Below are experts of layer 4 (counted from 0) of a mixture-of-experts language model. Rows are named router (the router's row for the expert), down (a neuron's output weights, with its number) and show model dimensions 0-39. Each number is 500 + 50 x the weight over its row's rms, rounded and kept within 0 to 999. Numbers have three digits each.
Before each expert's rows: "raises" lists some tokens whose logits its average output raises strongly, later layers aside. This comes from a sample of Wikipedia text that the model never trained on.

# expert 74
raises: "lectric", "itions", "eries", "Production", "     -", "ophyll"
router:483541569460530593485451508554418457563452450557439511423583469531508541507439453503494488480569555526468540478559542540
down0:600505536523571395465434478456420559541523567441591513442532519527607566530464481466487538513435493504566499516528495507
down1:460507467441476502534407421528494580578431506553537466558507499556523462502525452558510447514531478462467467485534421499
down2:436438488454484539515463571597473534525621431588476560483387522482529490528506467515620489498528473509488566553422513557
down3:513549370445429559514429450557501446510455537551490472450580512382586504539489612515538506469481429469507530511529435575
down4:475449400487425531564511577517462537471428474573509473455474428549592524482452585510487484560567494461472576456517498495
down5:527571582463466508479417467507484489514467444551462530547513570461494482452553565496509497363439446421421521388534492473
down6:560513566463379496598465567399454531467505549459473497417549532442482434397507606515504441453504559471450525498487476483
down7:594440493456456430478501502490491497454483562541493400444550464502464559557474514504459462525557492491462534428437499552
down8:514455413501570440490457491548413465501574555513452446512495473554532512539541585400565512534453442504483536468622451481
down9:512554559521513515499523427520458505502557492532477500628464559518566583524525501505516499448599420459511494507499427478
down10:548532470553403458493534543489607578561560506556445441542509505496514598456507546536479433427428436494469538485472562460
down11:505467551467457468368440579421502556345531583490524428470557456404552482539495485499532510485535469561497513558490511555
down12:571488602407476467563501504462600463548470457478529532495548537560556525538449480562574512507501489455456516450538491426
down13:564491523474487528533529542509444426496482521518467492506544502578418535468548478458481572549477507510544573592456488512
down14:555637645486485467541490481455573497513449430515497425537564535527389469469538493484433522524467527438521523442615523541
down15:475487537484551562461620494523509453391420615556467530438422471574440445493521549451499490526595516481560534475517465450
down16:525537534440457513353538511460489504590509524448551591459413486548466458480478473514573483537474479450581590473532506487
down17:539478505505468530558539480475527443420567496537509487419486499445439423524495628431593515504592452413464492385551452451
down18:460535528500570486536450441490516463455547546397537492582520555537449446397495459498453519388490441498469457591453526501
down19:501494492531556471517544508514492474503538508473488462514474479484470374417565586421514496476484452549435412584548506478
down20:551472523573520438544497489507476551533579487534497556481504519546524426545559548473481630450485635441473531575575488425
down21:491495388572435468480462494485516573597578478590516453555588566372527415506540509473525620419501488579487560456389519555
down22:444570506531532501583456520459486508431483479527483600470511480504499482458409551495455505543570485408600378420595537429
down23:539421507547538508526565617556429463475560428447537552474421519451473487597489478492527467455460483459595497448486466476
down24:462481452465574513589517490449498508400517432548510507526501497504500459542529543494397588491470443529461454514564519454
down25:508581547464594565506456584527461463513500521505514618502539612554446464529434444385489485531457526565559516512467385496
down26:461557496466550544547512522448483491487555515465405460480378407477556519564459467437488528504488470444434397527562416537
down27:534554464447482476479546556497615534504444532527515524507491485467507428509598579507570534542574480512469474528528481578
down28:434450443506468520497529486519476495531476587527547565532480532504440465544637609470522620475468549558479454483506497460
down29:553527585487536426460532449513504496490549502414481385540494588503539429479492497498479556580458540476546513481474417435
down30:580485525536516496393507488557444475400468474546464531526559479509448535507527505490517473456495487465531566517543436485
down31:506416505486495514454533483586559484470506440518505481566517498425501493532438591511510514429410482549515456423430520509
down32:578484545526512550477476506499522494454476483472495508583450528469413510492511504437543547487437458470403517446522517469
down33:466570614479481453523457539433532479501533520445617520585490521473533486462487601506588558495442492538525556513574629571
down34:588405560561477472630528492537506553409446500428469534482514617501578498453538489479617439395550418513489493472462489477
down35:503527514423399507494427491582436427496362467505525541492501472581573455489541477526592437507520451536498510526478482575
down36:548477436573459479443452471485440482435539428484445570482560511499510570563550472453506638512522439457451501624459503570
down37:502523657492557568415496468454511464555537478419554402420520537401489506552467559539453450583515507466540545553446507612
down38:469466528497507476576520542510521482463499604515433421469463488530546537493419503471485470472514549601544539506467454441
down39:485478545484486510524489558552526490536487513472554463448507492428471478497581496534477413512534581552480513405487488404
down40:549507527475540436522504468503530510477511480531395500482501510584528415361432557523498523519528542395431552482514460481
down41:448466468509487464480576511522472473408573487530529464499469461432568411518596518492450471511504478501536525488448539552
down42:566438520557600436488600452412533559474494390452540463571537506529485615501408491427545499449564408455373480541601514560
down43:472529396551568517521416548477504557481462521497524532512622522550450524476470442516552446448499469496547490416520537419
down44:516450493481531517534576506395540536601457495570392574493530515513489474541499544516539444464472471473512515545468477491
down45:508431526498454395500474530519408572539465425541510532527394525489570518507496504441527537558519533487525568470578529465
down46:544474563549500488496466518456521611463478614491530481591497488539510484572469462553570476503501474488530468506580526450
down47:526604458501625406537445429483483529540470521579492539483484615517435492474577608418515473483474507442389553530492536483
down48:503489459536526485468529437444549486448459517536487472514491428453495557516462452418530519522481519551544528518484453477
down49:528539516501499498500431522504519536491453506564506477503587509487461522510585545571489549543606504431438545477530437532
down50:522431502502460476514411507438500463456586519582563524550434494460393511541540466482505506534522522406516575416508455463
down51:432501420486460399507498484501579548514567526507554563441457595551552597468497525455475463447526499488489477522507543524
down52:527462545501536467554419539406560478469567403475551533477572522531491584479458535528587479503572488517455527510418521587
down53:492487588482519466537541505533543527445552462499492442450473600510473559478436548512398409573441496530566463624574526485
down54:540431492468568571466551565545531515460453520537429545576491535471481432562533470549415569487487501544460530530586447521
down55:504547549576506489517470381414473500488467457453531383522540486485576440535512578519501577480527450477484529555489532475
down56:468580518436521477416511528527585433532505480392596506551495456435462536475463528533483508571512603566545654491439471536
down57:583457511522534554520518497458544528540454481540477473462525401450514502457484593554530515531481590467475567483613486500
down58:502455566442458514504481520550542467488465568554574496402479516437596567476522522511487559438467567458473519486520471576
down59:495415512512478484609489512532405394546548506509530551565520529484581405437496532547525543544450522457479610459497451482
down60:450565466479535522537503488570464563400542456481487455537506496560489515543419446491505593502533446509509402510546511499
down61:474504526497481527467531579477505488467576514518615544523410426494531567505536573553583469393653523511524529432521594557
down62:476567494412491482533481454416475495503422467458442490619556572511529407460417467455568468474406549542500469561423559537
down63:436485427574532515443533536548584488479468517422496501464582551580492534430502480477463387441535580512488533516509410435
down64:488467498439451492479505493436571535479540536465511534579469381447519506457535490530506566451515439497468410503576654521
down65:578515502529421475464576478503483566475492470495452550460504432512477538440495472474391515511532499463511494543484476385
down66:426466499594473486439449589480474481534578516529518526477493542541435525567434519496482466521462528488593444578517609463
down67:476446496512485492461505504450475481497436458465451520533509490529521541452639496544570538492495486485463502447595533568
down68:500476443503490486474562537463524480505429543574569541577583464612541476426334481476496511472473557462444457505400467496
down69:441438542457470483484418505494555461483549439478356579450479426460559488468550481481557543462462465452470530525530531483
down70:437515496590472549518576442569488416380540627495473422540582411488508396486387543395469529498518505440464516530468490508
down71:497571461459476501479480538540431517563460560494483467453495431522529410462466452576501423611421444467468438499625583525
down72:517504560470454446493523478448440548514501518517617445579433591558451456523588537534551423482543475463471551481497575513
down73:532479488476561563564561521494409589424459457406465536463462511528549616623520462521458535450502498442488568527446467529
down74:497477448490519507579619562404426462508505501474592572528410554550420507517421496536477414572550437566502533511564555513
down75:461446524507409509568487565612381447556351470530577523506405452419472583505488412396544470492505485493477432554460475538
down76:436494551528417478487503501424468591451520510529393435553419474508538440448490519509425549548538457501526444465455505490
down77:450605477486483496541498552512518455569472493510342438509560566582474415564381543496471505535474513393485425517434464474
down78:521537543447551468503381417675570466539437612465475469578527449530545465560602557451529559450517553478464546479553552510
down79:505487467444513440477559497532518559539453574488629449483490601588532469523512617509499475489486576508557505502511411441
down80:402520502516529579497578480608551571422476564571443546450477510540419479470371468468471550570523545594500468488494400502
down81:545402442566423485506546490453464603474472562511528413425528475561511454557410491471451475490521418490546533523532483501
down82:510471482583593569565513493577512457480570460493452505572505557507432422540562534517550553525506502470585506520522494429
down83:505650508466489535460483474440452448481526564497451508478480389560527497510512441502530513575522454440524502473476515514
down84:571595509484516464486539439420491506479619453489520486488502478595514456495529596518427566508476452493445522475535508577
down85:428471491625535476535463511557538396505469470573486405503525449488414554402480516490518537478513443508528559452497573491
down86:547534469559515568491464538505420531528481523467442527513528476456460556448461508640578550510453447474537510514523525567
down87:601474515523517552517497498403444481520474519436469600515457465548507580499485476521543540538451563486567505552500552438
down88:409459443503516521548569513472527466497588515514501500451495586534568529522566555572485432507539495361394531453506527411
down89:475654475526547535454513443560447412502492503499505621422516430521439535469507485484471546460408555488573475500467551560
down90:563469483479496529554505462574528426534470439468440581496523468557471545513514521503397448560495562467440481475484536567
down91:593539497528502484540461539481463438493523474488479469489549491484530580474540474519458521515573523439442488479523560446
down92:481504513524422546461479421419582457482389476529486565433451513550492445511433542492474568535405515507468543560451533519
down93:536512446569616569615518561525509486498609493526489588597577456475465497466523486538598576481504567491419547477444534477
down94:413524544465416418409485547537560561500419485500537485519509581453440474500579521571578508424538567509527558569486502543
down95:414505588499427456511498442557406491448454522506428427521504517557469555544551471541541533582575458535490474516503558439
down96:521388501610488521476556427549464445554467444499362518480517439486550500542584495576409455528563554582433537452485443508
down97:504529479522456545483477519487502460463447488407498503533499563556477472507409528455539573550478552504571550632475551593
down98:414427534465460510618548539550516406458548496508603558568501559549402476487430519509554518523422480432478485511555526490
down99:612514515515528461524581529477465414530538450517445501535527575487547517533437520568494551516483461501521526523525518501
down100:540530529439449499493478518548453500506515466477482449452533434510571473473457510505532520465465515486553415434515507454
down101:484552455559503491564539566522413438534438409472508453508520486485509476451470550477517500575595571518452530527572406542
down102:476472448426458526485508423447507442516488524601508487453611517404568493490551588546556522462448501578594551396449484513
down103:488426501402480463439475541563498514544415511477497520520559573505505541506467514538510553392542538539595444498523490595
down104:406567465611453401439600447492526515582511509418432546501527501542469556575506381467468596433544491572483525593597465481
down105:554393479474439483443569489502524466515543444516397463469583464519420534466420505558531577444472525564514436542477463482
down106:553482507494514573515512605497527511519441501466504411451557508507434530472363502492470559511480545512589499541485464467
down107:550476549402517541463528434481510394528431626513589546459524544554589559531552451542525534482619467564494523533524502516
down108:568429496470526515498468423394488547456416530467488563491547550515479551444515409526489540447507508524522525453576510560
down109:592488533471455528440487429479497493462526520509504450541478494529494502486417487422432511472458382433593397502532485532
down110:512554483405620500435485538447462451485503465497530573511528567547446527522495509504468492516472458413596532501493435462
down111:467465553514444496499548577536476474429512463444436496559546582564391477511455495462495495517440455467485548462405436484
down112:466438555578472523497503492475438512476466496523502508475523540484526547438456490582500483442442517534602500485464490539
down113:520555523498501555470513455550503448506611474390526552491446442455505492539498522416493484556532585616570497407491484443
down114:529467556506540445578538376378547555551510440421484400548551463507524517596452441496394560518548441541529487582386466406
down115:510533473531483598579557534440496469543482481521557521427491538421547445511423489399442503512509601558463581482553425471
down116:385549470503523529581525445526513492500409450444479535497534529448567487503513493572530532521416501476536531464557506563
down117:563522447609486500471555501527507503479453533556484457443438557473387528481525510484452429481536467510531563402488513546
down118:564456576484493483546453556515504499541422398424488539496457453485508491464508578406441421500434571511532552562444521470
down119:506491434522497460501494504444536436453518563512523483470579548616580529477473540514505601490564500528366469471518522466
down120:541529485539567556555460474573422533474470514554470500375584472495455535585588495513469516490497480463479601516504482474
down121:527506561494464589545473494528514507478388577500515456510414536559569532518477542443415482479424530509404574463462491541
down122:645462511452507431504440443435577593395596476493409462451439611506478531569452477447486505485570522519486540480553433443
down123:540474584495502475505510592501465428523436476490451482460480561390456555442420574415422465480444527546560531478568504440
down124:542445549425417575677492499528448520456532562516448488596551481487544420481410459542465506471446526510491505480556450429
down125:514588504568566500546516479542468551509522514472491539487488481572461541497448495442596558445482445506541502454595433590
down126:526489478554537422539453450581466501529437491441494557476558586419510433589468470476537551442439554476483516555519497599
down127:488511600536528539539523499529536475526506510512469507458482518508518536549456526544523486488476563463581574485481535511
down128:455484494448525511507480537470456582537560528533507502538454566525497508479472493464542482421537471443534458500472532381
down129:517476488484437555447424509419566507436585542488524507473493521525590486559492539513481462477456460459540521520588529512
down130:556483541521613376521504475454556509462483441505450496503432467448552519509386549535535489560421528486444530613435528519
down131:466454466498549573461418554500448497509468534497467500464471432508591474464489488435415477389492499532494501491448472508
down132:526478552441429459485432368533401499517565538483513471519512490511458586467396458456486457527516501603441513466583458539
down133:548626503549616484549411378368494559524570517597540545588538407487491504475529524536438539609376502504539525500488495461
down134:531502564493587574541510462525473450430549528532540517518527497427473468555470564504453509451556452531503483491473548486
down135:460494529533541561512547464426552532563507506566492560581534435580477509542527413523523521434461502563467488552594446474
down136:487532460461542489424536538550584461507512438589519500548403541484486469489439539399444561598439519436486519499566385471
down137:444536450479562491455606409599489442490542399504535516462420537498424465528572479492557452502508595479543483499603571494
down138:537560430481479461403469556542404463505450468553495488616624424456451564572489409611594529482555499499586545390533516485
down139:525464551538499515472473511499521458537464474542475549529502506439533522510448481474527520444452537567464563528527458484
down140:512430517642498482504378477462500532441474543499516444472524453491559548491425495500487518553462444507544633410521462406
down141:542444570475487533518483523468402560566483457530525480530605541492516404440480442462502563581543514461542526468435460484
down142:467503430482487451524551520415521557571399523487527544482523453506483484503621553507536415620471402451560499564429555485
down143:496494420510505570465451442435498587462504450540468449560433510486561537441479475449504469521403475381536520540482488394
down144:486517476505576460456573509529523469520479484461499384461425489486448524498504548418468525492569518520537519512521505539
down145:530560479531427490527529539461483396439523548453499441460537450472512587545476563432478546477516511499462515543603562562
down146:511485444528541466428467526541510502523441492445402485507470504496460517593445509521516543468500508448464461514469505435
down147:540471445524468444536444454564500584507482467554413499543521578534507564472529549493453490508517507516546455525499413456
down148:473534514497436567497450481412424471490477521516418428428558487446561460440562482502503502447511542446554493463569513543
down149:507512469540525477464437478495604533533519462487505475515535459469461468463482553553564449480537452497503499397570512449
down150:559508536500446490446478432446510486442499464474588491379457448441378447515490578554532574566493578456581520437487494478
down151:454482461549525466499484470471417521404491455530496465544520629470585473392451478467547456509513478512515476415426582455
down152:508441429455483476527464555487440518491494528571482525479455512484445431498403491544510586598557487443526592486461448495
down153:454449448602517554565508492433487510524416483537456476511495521513449462509574542448486580475510498574465515494556627429
down154:514529473544551554461491536417512468446508479449444629494461480540548541438516525509466575521481486446540474515477511540
down155:459469474457442366439481526561481501501637515445435462442500455575507439497581488453543522661480468482454484464510495541
down156:559539536515495550465450428586547492481515482506475539458506525575490421574528482490549445552606535534404552551517499506
down157:487438449539512496441433375475512484396562461494540563583455522445488513447453376425499556488464526454507544527514440383
down158:540546518466429521426522518499543535520503516510571574469450526502578458474531481425595595460580541423479452519541517454
down159:468496467479539491531540407496470460453577452564498545512527534429461444517537500403476456615448468501507500485511583455
down160:553536460560418572510397448461459531410461459516545505474553475417588481604494429490533531661591521535471527500480525472
down161:444436523465478570486488479543542451408514465543461543417536488555526477453467487529438531504515439596409533447478471545
down162:517495548546439484508504535623476459521472384416485421493539476528454546510542511566459487482429493597420503503502547488
down163:523434445524478517580500436526407498529417493505463483538455495462519526559550362450477534541513468583559500545486477488
down164:481450535510424456533567500453512541508452555548382649543437533392510447550505417533491501531639508497543455505475544472
down165:431480379584467527415525379460465427461535525486476477529529527497526591485419487437432451416501420430524515507473443457
down166:570546556413486498514490404445498492421568499578488450466496559576438508533522468477539562486528562488471497472530495440
down167:596453527451552518400532527491516493515625589499511451432528369486444504480441557493361480528438448473586475471537583475
down168:440431603498505567461572527444491538460478479497576581570431499603530496532621475495493528545518464546507512644457554501
down169:419548512572554530482462481449553540458500466505390451470462524471548442585501563440545532539525504573454390525474552398
down170:484545518479508491471443468523497402495542621537516539465546432480477646591510460422529467592425466439503502573500493474
down171:462417379554561467582427441462477443585532529459461429491522514467405521499406517510479569509487549519428505575496528518
down172:420432501482475498449505499491534570479501432387498539537577476481477572520497435407501483427560543476487577408423491525
down173:510468472474451431476502489479495464563419484507397501543521534419409552429590543634546659469471569521486560499484492510
down174:454491571487487471595547453499528437485513464558484535505490506486515550526575504507463493501522430476441471460606539625
down175:593472545564531497488556441541508470565541613487524474571491547566587494527411468520498538404386572539561411518493487501
down176:523440412443452589550452593540497453468553477435490561432524420533495523490490463572472487483460428581457503528514390485
down177:563498494597427548512539492426426481581463558489452480430497493491511474476429513508434505436485567425511448579539491461
down178:556514419574475457459403444563444500590526481522509431525454440555464460439531449568520611595499568533464493500512576499
down179:506370599555430505514576552444506527516489535476528416461459474546530474501396461549440368429519505409481620575555532503
down180:470566544469485528477474513407487521572426588491503541519564451529486394606572536438479537555522562486541476581472537471
down181:497556517421485530347568390513413441430476423541545540512498476586537503518433492453550579402565498452522557582425517502
down182:456498506553619506427604479505507506525427546571487391572480453490543466472605579486535491540476521506458441461457505416
down183:441470403506491485439534475538429448451489515508551384497609502491454536626512578549507555537458509457566472530417496456
down184:572566513464487495413449476591563477505460542535518465568469497502464482518496462507465445450441499593487452479538534395
down185:518466539599570490465477578577445494510624456455481506530623473525498503488465367538471509496425481494536515511491581471
down186:387443486380542484496498465513533453502461544539585531467443532423488545513462508552518434520502453534465426473536628574
down187:541513495491503481466423416439509529507477503466463514510527407428605534521460473515451487417491502510516432541495503408
down188:451440593544504528515517481572540521505527437479475485428543471478526434570466488485478451607503557465580538534489428464
down189:486499415472474477513455462423518534487524450455525508568570485416607556436559468522559477450460395514439514470400545487
down190:517576497447622521505534493576476461423520479565550480468455403434437449549477545494544505544519603434474479514543571463
down191:463440511530559496489549458480531491539513505522487483455532360521547466558391589404453444532467475428473521551546518514
down192:463575504461472549550474496555563443549531425525490489506512523520457544543521569454658542485415379592428443488464539433
down193:564550471444503444516516538497522522503507505611453483493496596428538473514410498571495589602541509454476424472511464485
down194:576441548434487543576484352510416524553529525455468545473564454523504360589513566548433433463503497472551445546493437594
down195:521494483538559539512409550566471522533492442507549524564514588451543518526467515517535514320547498545524474476598635480
down196:451476552514494478472526461539488515521466449476542436501457533506536589523441520517524473502507447501476440549532509470
down197:487446571431534531531501519482480452507503490585578540504513515519463456502486446513521493508545462458514522485554461525
down198:535550564507477388544490523526508502542460481610429491428536527498597468543472478566474528444575580422448475413506502597
down199:518480497503525520489452465503526477391531472537544422452499487479564566458513481530537441520477517519516504510553555522
down200:414617499531499533447536535515448502531486558411518503513491429557452473425405487377526543549529529552492466500379517494
down201:489492513515577469567432488494448563474481487564440445481541506519523427476484491488573468425537438567540524464467425540
down202:489449502442522511596445560515511444557410511451546558422478433557499490477540447444450535554535424443483556492438513559
down203:354492532488366517479516489455490507523466504475607461449514471420469496547574504510548495471466562481546578501501564516
down204:578483496508484545451408547568421451498551524473415480481550523513466438508501565500537523494542540501464517518518458566
down205:470571462509547423463518415520512503511398517510426566522437445509533556474523466462537514520447483510491506510574514518
down206:421523562419529428451607583390498567510517574493528461498525450544486514510494506522418550579604544460466440437421478509
down207:499537490489530577434471450524428528576483518530420457540485549496475568404398482593518491503464546507508445464515542507
down208:545428552484532510517440567485560512474549478547499461542507485450582432422524516648530593550497584515505486563478504444
down209:440470500485502471518537421522569542508571460427463582487451512543485425540454562538512452538568549458471450473509464514
down210:544410435470529541346516482390446492482426510493484418435413512508543467531481526500495453475568385516507552528482496530
down211:500534500587418496513507436521488508540525556483459493520471460540581595533566526550431522510461588512368534536462548495
down212:613523476497423484557595481408466523558542451498493519487446463472570512482485463521538445508322569496438507499409520520
down213:452442534538440532645503479498553564484483353498430608556515477528555607544518569565596494538520529484574464537403426551
down214:473428460550524503467552521485489541502534482476391483514523522394516511485468532471602539442487545526557468577489467555
down215:485409454398598494448547524404456532559475506545550498489433547479548423489515488517532502467579502495412376469552609409
down216:482517489507512563413497522502496532460467548607443464525493610574575442466540518445479454470469544507448529406527472511
down217:430433465538487476449479519583484434526439528460448452444543485461524578495561549455480552471496549542523559524466503373
down218:639479519549531618561482469518579469479508468553445637537519492529515514543494450539478568535425463495509506506415439511
down219:517423453430489540474479502477543499561501523523616630455468509479513504543547559543457470451583563438448579446481462503
down220:481403475533539483559466530420436423459472601458435589477470383490491468521489538466519584487573478525543468577524531408
down221:488438453532442427520462498437501594547553492456487467454497558532493564409542496452479506412490540447444509478509462547
down222:453519505569500506467539488552487554560474533533502572455421570644463534544470473565511512566445531583469428536480417448
down223:461497441477510554535467493438557552468557550486439539598523410538427585496563519451531481554445626561416557476456456553